From a checkpoint of a small mixture-of-experts model trained on Wikipedia.
Size: 12 layers, width 192, 64.4M parameters.
Below are experts of layer 8 (counted from 0) of a mixture-of-experts language model. Rows are named router (the router's row for the expert), gate (a neuron's input weights, with its number), up (a neuron's input weights, with its number) and show model dimensions 0-191. Each number is 128 + 24 x the weight over its row's rms, rounded and kept within 0 to 255.
Before each expert's rows: "mostly gets" lists some tokens that are sent to it at least half of the time. This comes from a sample of Wikipedia text that the model never trained on.

# expert 6
mostly gets: "professor ", "director ", "politician ", "was ", "assistant ", "became "
router [127 124 131 139 135 137 112 122 182 124 157 126 104 145 113  84 151 171 163 163 127 141 155 118 124 134  74 121 103 121 121 164 132 134  95 136 104 132 119 133 152 150 109 184 139 131 152 113 102 179 122 117 166 134 125 113 100 132  99  92 156 106 192 136 125 121  94 114 182 121 128 148 125 121 128  97 120 133 184 191 145 153 132 118 151 136 145 185  80 138 114 145 121 107 113 102 133 133 129 128 162 121 129 126 164 158 151 134 140 144 140 153 175 148 140 133 119 123 132 106 106 153 103 108  74 133 118 129 125 160 112  91 131 137 131 135 123 136  97  95 103  73 107 128 150  70 125  98 125 150 150 164 138 160 160 145 127 156 143  97 159 112 153 156 154 110 147 142 118 166 152 142 119 126 124 136 125  97 178 122 112 104 142 118  90 153 104 135 122 114 127 110]
gate0 [115 122 121 143 108 145 103 144 146  95 129 122 130  95 168 107 142 118 125 175 149 106 154 107 138 118 152 118  88 132 155 155 166 169 155 145 161  96 107 147 141 127 110 150 123 139 156 164 121 166 121 115 128 153 139 107 150 139  92 112 109  85 106 148 178 125 112 153 124 144 116 116 173 173 176 131 137 157 155  98 131  80 163 140 129 123  98 148 103 151 128 157 113 108 105 115 110 160 129 104 132  70  90 123  87 123 136 139 141 134 114 102 120 135  92 111 157 142 155 140 120 140 125 127 154 155 110 125 140 171 157 103 127 100 118 100 135 127  92 166 134  79 132 119 127 120 134 141 114 176 148 119 141 158 123 167 114 132 104 144 127 192 121 122 151 113 128 141 111 123 142  93 155  98  71 105 143 175 161 144 120 104 130 132 145 166 101 111  94 136 174 121]
up0 [120 104  82  88 142  85 141 117 147 133 105 122 116 111 123 115 104 159  80 147 128 149 103 131 148 121 127 119 146 105 132  94 148 146 131 140 124 108 142 127 142 170 116 142  96 116  87 113 168 131 105 148 141 142 118 104 107 128 156 161 137 119 121 130 124 133 144 108 129 140 142 151 150 125 121 157 113  95 145 145 139 115 116 115 134 117 116 127 114  92 122 113 135 147 134 118  81 121 101 125  89 122 107 154 127 181 128 122 152 107 120  90 109 134 117 105 116 119 114 103  90 120 140 132 134 117  69 146 140 169 139 132 168 174 110 112 101 112 142 165 165 162  66  81 114 132  53 132 148 136 130 118 150 100  90 113 139 125  97 162 116 112 151 151 153 134 147 144 159  64 127 180 118 103 110 150 168  88 122 148 143 128  64  92 132 131 134 128  77 125  90 140]
gate1 [143 111  85 142 119 113 149  90  96 128 125 138  86 129 167 144 123 136 131 137 115 178 115 155 134 146 126 160 156 134 113 113 142 139 123 141 165 104 132 116 110 129 108 118 120 140 118 109  92 138 163 113 127 132 173 112 150 131 149 157 106 137  98 119  80 133  90 103 165 154 155  96 147  42 116  88  74 133 104 136 131 129  76 123 117 172 135 111 131  97 113 113 153  88 133 117 118 162 118  89 118 137 115 122 132 137  97 116 127 175 133 132 126 112 167  92 145 130 111 154 115 140  98 129 141  83 129 193 103 129 120 190 128 121 139  90 122 113 105 105 143 130  84 102  84 132 106 126 109 108 163  95 136 126 129 147 138 120 131  90 186  94 110 142 126 124 136 128 153  96 140 110 155 174 157 122 127 103 124 122 110 133 133 161 115 135 125 158 146 154 120 136]
up1 [105 115 116 127 101 162 105  97 139 113 140 148  69 143 123 116  98 153 130 144 124 143 116 170 144 125 110 126 120  93 130 122 125 153 116 129 140 120 154 145 158 114 159 142 111 124 146 176 119 142 126  96 117 104 144 114 117 130 106 118 129 130 111 139 130 100 114  93 120 129 118 117 136 114 121 133 129 135 108 118 139 116 138 120 122 130 147 126 175 132 102 100 166  90  73  87 160 105  89 161 141 117 157 151 137 106 129 151 107 102 112 156 135  44 149 120 127 151 139 154 134 105 177 117 105 162 160 143 125 108  93 156 113 139 116 160 121 156 135 122 146 142 110 152  82  77 134 145 100  85 155 128  73 170  46 149 107 127 140 138 142  98 144 121 100 118 123 171 137 141 128 131  88 155 101 135 137 178 166 113 131 102 112 100 114 127  72 101 144 143 135 142]
gate2 [133 133 137 169 137 106 103 111 157 104 109 200 122 144 136 119 162 173 124 117 114 134 137 154 127 156 114 156 101 142  98 144 149 148 126 105  81 144 113 129 126  96 155  98 138 135 110 119 150 159 177 155 147 137 116 121 134 131 122 156 167  81 134 133 157  87 133  94 131 148 153  71 119  87 137 118 136 144 144 162 112 115 162 152 149  83 160  88 122 140 160 131 108 120 122 160 132 146 139  70  97  95 112 119 136 121 121  92 100 116 145 136 140 142 116 168 160 110 104 118 119 118 144 124 148 118  74 111 125 136  96 154 136 147 134 164 187 143 155 127  90 124 101 143 135 158 162  97 146 160 120 118 139 116 126 114 158 155 141 156  88 139 133  98 108 145 105 106 126 135 120 154 142 108 128 121 130  80  97 105 135 138 154 146 140 139 172 184 156 143 133 153]
up2 [117 119 175 103 147 120 178 112 134 158 137 150  86 113 118 111 145 142 138 137  68 129 157 116 121 115 151 149 142  87 142  98 178  92 119 111  80  93 129 134 112 136 118 131  85 141 106 126 152 120 150 152 121  77 116 135  96 141 107 109 101  96 145 126  79 142  96 156 144 105 109 129 110 122 104 139 119 139 144 153 137 156 155 155 161 146 147 149 120 145 143 119 121 200 153  76 120 120 132 102 142 141 113 139 127 123 161 131 121 163 133 121 162 158 138 129 142 134 149 155 123 101 142  89 117 113 172 193 125 166 141 124 119 143  68 143 120 135 153  91 119 139 111 123 163 127 132 101 139 119 115 116 180 126 168 118 140 111 131 125 102 119 137 116 107 138 118 151 167 138 147 154  99 124 110 131 135  89  94 119 130 140 119 157 115 127 107  90 182  82 158 150]
gate3 [145 142 135 140 115 140 118 134 150 151 162 125 131 146 105  88 153 127 122 141  92 119 145 135 105 111 124 165 148  83 151 148 119 139 100 142  88 123 167 117 110 118 133 149 124 146 126 150 134 117 109  97 133 123 113 145  96 153 112 134 111 149 132 149 132 154 132  68 186 137 109 179  87 132 105 114 118 145 140 162 135 126 156 189 137  70 108 139 123 156 109 168 138 120 127  74 156 134 112 115 137 123 119 133 141 127 121 121 126  91 128 138 125 143 120 140 113 129 145 161 125 142 112 112 100 132 140 137 107 162 122  88 108 154 100 144 130 148 100 201 175 141 131 148 126  86 124 180 118 107 141 138 102 170 122 149 122 139  93 150 164 134  82 139 170 102 151 147 176 144 109 134 113 130 137 128 122 122 107 143 140 135 120 101  62  69 163 112 139 123  74 150]
up3 [154 132 103 130 169  76 103 157  90 154 121 153 148 131  92  97 149 132 140 114 116 135 135 125 171 133 116 124 116  97 153 132 124 158 142 141 108 117 117 129 113 133 131 133 124 119 162 120 165 157 125 112 112 131 132 124 115 118 147 128 136 118 119 124  95 145 155 111 106 110 112  91 109 132  98  69  77 123 164 121 148 150 172 148  98  60 136 128 149 113 116 112 135 111 116  95 100  70 117 102 135 143 128 157 171 125 103 114 165 102 137 168 152 129 138 134  82 155 104  99 151 183 128 130 112 112 130 114 141 103 100 145 119 128  73 102 123 135  96 123 125 126 104 186 150 114 150 142 155 145 138 145 141 166 147 125 114  97 156 150 125 152 142 144 118 152 180 156 153 135 122 139 138 120 138 136 131 148 106 158 117 105 120 123  76 120 119 124 186 200  97 111]
gate4 [132 123 132 105 129 119  92 172 155  93 158  82 160 133 141  89 123 176 122 122 136  81 154 132 121 137 116 171 107  97 138 155 120 141 114 108  93 141 119 111 131 156  87 117 146 133 142 107 132  97 138 126 147 138 132 134 111 151 135  92 164 110 124 151 113 103 135 164 122 127 125 148  88 105 123 117 132 115 127 104 168  96 113 116 131 122 129 137 130 111 108 127 102 109 110 110 146 166 123 158 135 120 135 111  68 102 164 134 162 159 104 122 171  89 110  97 152 118 154 139  91 141 151 157 111 141 135 108 169 158 123  58 165 140 124 140 116 104  92 113 148  91  86 132 124 145  99 143  84 105 157 140 165 135 144 115 118 130 148 138 140 141 115 147 143 162 149 151 101 137  76 109 178 131 209 105 152 115 119 104 154 130 134 144 139 120 134 107 139 116 156 170]
up4 [120 119 105 185 134 103 147 133 167 165 134 135 137 121 147 124 103 142 128 133 101 149 124 104 122 167 158  92 111 104  82 150 153 104  83 164 110 145 112 136 109 138 111 134 138 149 135 145 166 150 135 156 161 117 133 173 121 119 143 108 121 151 103 118 127 108 102 106 110 153 123 100  70 163 134 134 140 145 111 163 130 108 123 120 115 140 149  90 148 151 137 124 116 101 143 121 145 106 112 149 147 177 140 160  91 130 119  91 127 118 113 114 147 158 120 126  94  99 173 134 107 154 130 153  97 130 119 103 146 116 139 111 147 138 153 102 177  98 181 171 137 124 127  94 154 119 107 110 149 114 127 117 112 127 128 105 156 120 116 189 180 151 154 164 167 152  88 118 144 130  91 149 104  60 115 145 117 143 145 122 122 162 145 118  73  88 109 117 101 107 129 131]
gate5 [108 113 114 174 159 151 164 140 140  95  94 176  99 168 129 113 146 126 140 130 111  78 103 130 110 123 127 151 151 100 122 117  98 131 121 148 106 129 180  98 136 108  91 165 139 120 154 127 134 132 164 111 124 112 145  82 135  79 123  88 182 140 120 152  80 157 163 107 154 134 108 116 116 131 140 139 120 126 102 142 111  98 121 149 118 135 140 120 100 136 138 127 148 161 121 127 140 147 102 117 152 103 119 116 125 139 125 159  95 109 121 127 133 143 125 157 183 165 111 140 128 135 137 165 117 120 141 143 129  77 121 118 139 125 105 130 123 133 151 144  96 126 118 118 119 128  93 122 129 135 159 164 121 150  78 170 154 115 109 156 116 182 150 113 145  81 150  90 156 135 151 129 130 175 194 140  87 125 108 136 158 134  99 101 158  90  80 103 133 124 135 171]
up5 [168 137 143 136 150 127 162 145 129 140 114 117 117 121 170 173  91 129 128 155 106 109 103 131  96 161 128 133 165 145 103 115 124 126 150 157 114 136  98 145 122 110 116 121 172 127 138 107 113 126 129 137  99 125 175  97 130 118 168 116 151 127  90 119 125 109 119 119 121  98 154 171 113 118 154 148 116 156 120 122 107 111 136  69  90 103 127 109 132  83 129 144 176 111 131 106 140 116 142  80  74 138 173 100 117 111 145 145 140 100 128 172 112 138 130 159 127 141 120 105 107 101 105 138 143 118 152 140 136 132 135 126 122 111 147 140 154 106 107 107 166 109 155 101  86 181 129 135 172 145 138 171  52 125 141 136 105  78 109 110 115 120 121 117 114 147 130 162 184 190 101 100 132 128 125 106 149 118 164 119 129 129 170 146 178 118 104 141 103 138 121 138]
gate6 [107 130 139 115 107  98 101 161 103 164 140 143 100 176 114 117 114 123 106 145 113 147 146 105 128 119 124 133 144  98 126 131 130 140 160 138  97 106 114 123 103 145 112 138  97 153 153 145 126 148 145  73  88 159 107 135 116 149  95 171 124 143  91 120 128 127 117 124 119 140 116 135 163 100 155 126 137 126 114 139 112 119 113 155 147 137 119 157 133 138 174 154 127 123 121 140 118 113 125  88  84 175 155 109  79 145 143 117  87 141 126 127 157 118 108 131 119 145 113 103  88 143 158 133 110 107 131 144 181 141 108 144 124 150 134 103 134 132  51 164 140 114 108 192 181 169 136 130 166 136 159 140 118 138 129 143 131  81 136  61 152 148 142 144 136 135 134 129  92 116 112 140 145 167 138 125 140 207 116  89 135 124 116 141 111 158 121 178 133 152 163 128]
up6 [138 123 112 112 155 142 117  73 167 137 126 135 108 104 131 153 150 117 142 115 134 120 122 126 106 119 104 120 142 135 162 104 120 104 114 108 156 139 140 139 134 128 152 140 138 122 123 100 107 109 141 133 152 103 160 148 154 122 123 154  85 122 135 133 119 109  89  83 103 144 127 109 133 124 117 115 134 185 125 115 123 127 131 169 152 141 138 128 136 131 116 122  98 141 153 139 116 150 108 134 176 107  89 146 119 150 142 127 128 114 129 149 110  98 134 117 138 136 126  84 128  96 125 153 105 131 122 144 143 107 100 207  97 157 111 128 146 125 156 100 128 178 114  87 121 121 132 152 132 113 166  94 175 111 119 176 119 162  93 126  84 178 108 153  98 154 176 144 179  90 147  86 121 119 151 144 105  85 109 141 122 153 104 134 182 119  61 110 121  75 108 169]
gate7 [108  93 144 127 148 153 138 132  93 160 182 101 121 132 132  84 123 139 153 146 120 105  82 148 137 131 161 114 104 115 143 126 151  98 126 131 105 108 143  98 184  96 110 184 119 161 106  97 140 148 107 142 133  97 120 147 133 100 116  93 109 170 153 146  90 154 149 121 135 144 119 179  98  95 106 113  58  86 147 102 112 154 112 146 114  92 158 166 125 157 151 142 136 128 110 156 126 131 135 100 143 162 156 144 140 185  94 131 162 120 118 138 104 125 106 121 142 103 166 152 115 104 142 150 130 129 108 149 116 131 148 103 110 168 139 122 105 113 131 138 114 162 122 104  95 112 121 113 129 133 116 128 113 122 117 123  81 136 132 143 130 163 130 164 156  90 136  90 133 133 169 164 101  96 185 163 127 116 176 152 125 131 132 120 105 111 162 139 129 125 139 103]
up7 [121 116  92 142 158 139 103 152 122 115  97 171  94 137 163 142 138 111 141 133  98 155 129 152 147 113 123 105 133 149 119 130 152  89 124 124 108  77 135  96 110 178 142 149 133  71 123 152 128 152 136 130 127 139 112 131 109  82 150 138 126 106 123  94 110 115 164 174 110 127 133 135 101 125 166 112 124 116 151  99  93 125 125 126  72 136 135 123 101 139 135 169 147 113 110  73 123 158 107 140 141 124 131 137 126 124 127 114 173 109 156 204  97 132  85 140  75 120 165  86  64 142 101 184 139 113 140 141  98 132 149 112  98 161  94 101 136 146 139 170 142 150 144 138 100 123 113 127 172 114 117 136 124 117 143 159 112  86 138 145 109 109  94 133 135 138 141 125 127 125 114 145 136  98  69 133 129 145 154 132 108 164 157 118 148 147 135 149 159 104 120 128]